Below are experts of layer 9 (counted from 0) of a mixture-of-experts language model. Rows are named router (the router's row for the expert), down (a neuron's output weights, with its number) and show model dimensions 0-127. Each number is 500 + 25 x the weight over its row's rms, rounded and kept within 0 to 999. Numbers have three digits each.
After each expert's rows: "comes before" lists some tokens at least twice as common just after its tokens as in all text. This comes from a sample of Wikipedia text that the model never trained on. Tokens count by the router's weight.

# expert 32
router:466527492514493506488505533511512457469492449471516497484526448512496489558525477475534471526529502500506539535504494465542466489529495499462485491517537467491487485497509515488523487502468528524506461491483489506497550510539488489475503557533515522500492456483506478456421488500472522514482487525487469482501484498484533521527476481515509507477453542483489520466516507522528519475511
down0:501484484499495513504464493496511496540508520449514509525505518491509489461498515528545516499481493513487470484517484533486489483534458505464503545475515451462469480501488485546526481491514468491523523499485537481548517438507478440472506494512492437504494532492511531510512507480464524531492475507535513456492481498461516485509494492534529489555521500479529445506518505550463508505501
comes before: ".", " | ", "–", ",", "%", ":"

# expert 78
router:509513499471501467532494530529542465503502463467462531461548531524501527538486479478446495548491525489491527520493501539478485519499458536490519514498525488469464540505500475530517486527492531471451524519477482485483539513482540474539510516486538530466480522512513471510516456506498509487529507469509471531488496500511507535540516471485465467533506515471519487481492506470468523520496
down0:511539479487510500482484526469502489489499488516545494515518461478481485527483476533519474471475486492500522471534509499490499511503546490495472510508546488528489525489509535497449458485498476446533525441473508485547519453518540524508517463511512457488501480482510478470530545487510491468491524520497551545494505525534511510496494478478474536510490485512535475500546478566498484514512
comes before: "| ", "-", "|", "The", "- ", "- D"

# expert 27
router:448482521515516532485507524483522488532495518514528525509558504480484513517498521535512515485475500490532492498525530481521501517471491544499507460477538503514499543471507536498491516486472485487505498517502475498507527530478493534458508466490530460514480487492476485476428532454522467505446477492487457522510528495529517450506475518488515518460551458539523474534502497499508511510454
down0:464530506487507454472511506497521459506499507480523465476508477519512538479479503512480494481493529505512460506525534467526483519523519491538509444517490526464492461503546514502475473545443493557515489486507479518477460535495526499453519480522481521502474486502526499480473551512473499475489482484530510515481476489539501477481511484449454483514504507494518504485489542476572495520495
comes before: ",", ".", ", the", ", ", ", he", " and"

# expert 20
router:499509511493476470543522487551495463532511508488498480479522518539487476501483490452513495532485551535536511493489505531462481526518472508487507530494475546475463502495510504522516527497507555502476526499496465479517524513520512486502543568476488526522528480486492517534503489478484534496480479478491451504540459514507531492526502485449488436518464497482536511447491485507522519506484
down0:465481523509558481526529477485448520516486533514522485501499514490486522533497511514495550526488472516519518528513502525465480518493513464504489487530511471474505483511502506556478468494453449488542538507506477522536448535489473462524503479526510483480510495541512534520462499479483510523530518446478468497498491546528535499524507529519500490485505507530484492512524453549475482492518
comes before: "1", "-", "2", "| ", "- ", "|"

# expert 103
router:482460519476506517498506561499481496512526511535509553509507537517485460504503504499505508490547491499529525527503456456480505487516467495494491481494548478480520519541527482460463469515493509503479448500504539509523510476505487516515475500516532523512482480510545496479495510462534537574481503510508474511523490497494488470536441511544464508489486480510469521535526516537490510501449
down0:465468564502480478494502548479495493509503522523528470476515486502511473514544524508501558506484498472470472502534517490534533482510475483518497493503507533488564562470495513504478522453489520512489534503460479494499515489471514541461462515492506490512559489557497466478508475461517495540526518510520561520503525537498528511477512508500500510538496496500490521501519539501494522514488
comes before: ".", "–", " | ", ",", "th", ", "

# expert 52
router:476484515527489513503541535532474459495486478488514504531543500459473485511496525521501498533537518512527515519530497467477465470521491490461524526507513498508520482478505538490495470516457542489479489472481497496499547490497539514489478511536484471436494477485470480459443488440492534541487462534526449466506478497473523524535487477483495499476460515484520487489517500533500504516492
down0:467514527486504472500493442490525470489498518521539480491557517536556531519456484537505513504498522512455505426513489510495530522495494480527506512510459577503503500543484502465472543511488497478499481499512493499500490516502465506500517469448491481474481509487545511501519458510498466514504515511466508508461544454483525501440533476504503472512501498533486507496495492493501521508490
comes before: ",", ".", "–", " million", "000", ":"

# expert 10
router:509516460541477503495504512486530504538466525510545517511498510469520519529535461538511457506524496477490492529500531489506465518510494498464502513548546496504495474488536511533536481489502492503514462498499507547466497516514526544469514528520488528462485501519460523445434529488528527534477511503522476542518490500497504490524474480548457522523524512502479532498538502521513497474464
down0:479495522500521476525526525533452530461498530552493534485518502447521509484452528454514514499497519514499540501498495481499530507496535485513542508489537539512491525481526511452461531521495487499472537551493467543520541490499505476493495461472501519547479508502517538475480503510513468493506521465481551506504513506472468518471476474533510476477528507502518498526533488519454501482528
comes before: ", ", ".", " | ", " |", "–", "000"

# expert 94
router:451508519514520497486506491533422491538468556503470486482465534479545477483466535551524518482477489486479440486483526464521494520505498493495488490468534476495500512466499447513495510530486525502495476473503481511501512490536537523462486525536546510459519506482525513488511528512521454509508500509538504519516501463512523534496469501506519475535512473526487500517456531508510521491514
down0:521462481492519468511475505480525485510503526480527492480466463550491492457490518538508521484525503541491516490477482478498512475487472486496521497490512507550510513477498578488497516507554482446529449511481486505512523454457499513473478469465508503518467448501507494521465496503542497477504517452508523485484531516485505498522463506482469495547470478538520466499514502550504521487480
comes before: "\n", "\n\n", " (", " =", " (born ", " is a"

# expert 49
router:461494506498523510469503531488530486528539508511542530505553525489518507552480481539475490480482514509547510538538542489530516502498484535468490491482527493504485530461521530466479514487514525479522506531531500508501468538480484508458475484499533461543483498482486502485428507472493459539442500498521463516516520498526518482494481499488486500494508476542502494552496489497523509539475
down0:490539485519481533480500497484531538488510514485484507504538492471515497531454512489531472472477540437489496484485480519503505488500529462446503534535473531508516469489504477550488561479535486490482544513511549528508497470527507505496513528560513519516505469513481489498504519480512492474475451561482458505498501506487502506478549511548500503486499498525474545468488533491495511507510
comes before: ".", ",", ", the", " of the", " of", ", "

# expert 107
router:493503524457507467514517517515549455486492467500494496460532543479471491540489470480488505527535534495473509531472488543503488516532442527503510526484546499474462518503500473524501481489524521481452535539479481546501540519471506476506503530491524563470496533532522473487517467474498494479492493456470447514498481496508506490516485487480465463509515498474518527472509510484468489495513
down0:531503524495519538525475520483508489466512459501514486539527466515477537524520492542457489513500540522499455477547512544451511491514524495492518507535479503495482493525481493459504494499492524479504520487524463532506471510509522527511526484568510495464552508504499457495509485523547501521484481487492475526495486493466522480486510496497513511516549535507448518548518457512526532539468
comes before: "| ", "|", "-", "The", "- ", "=="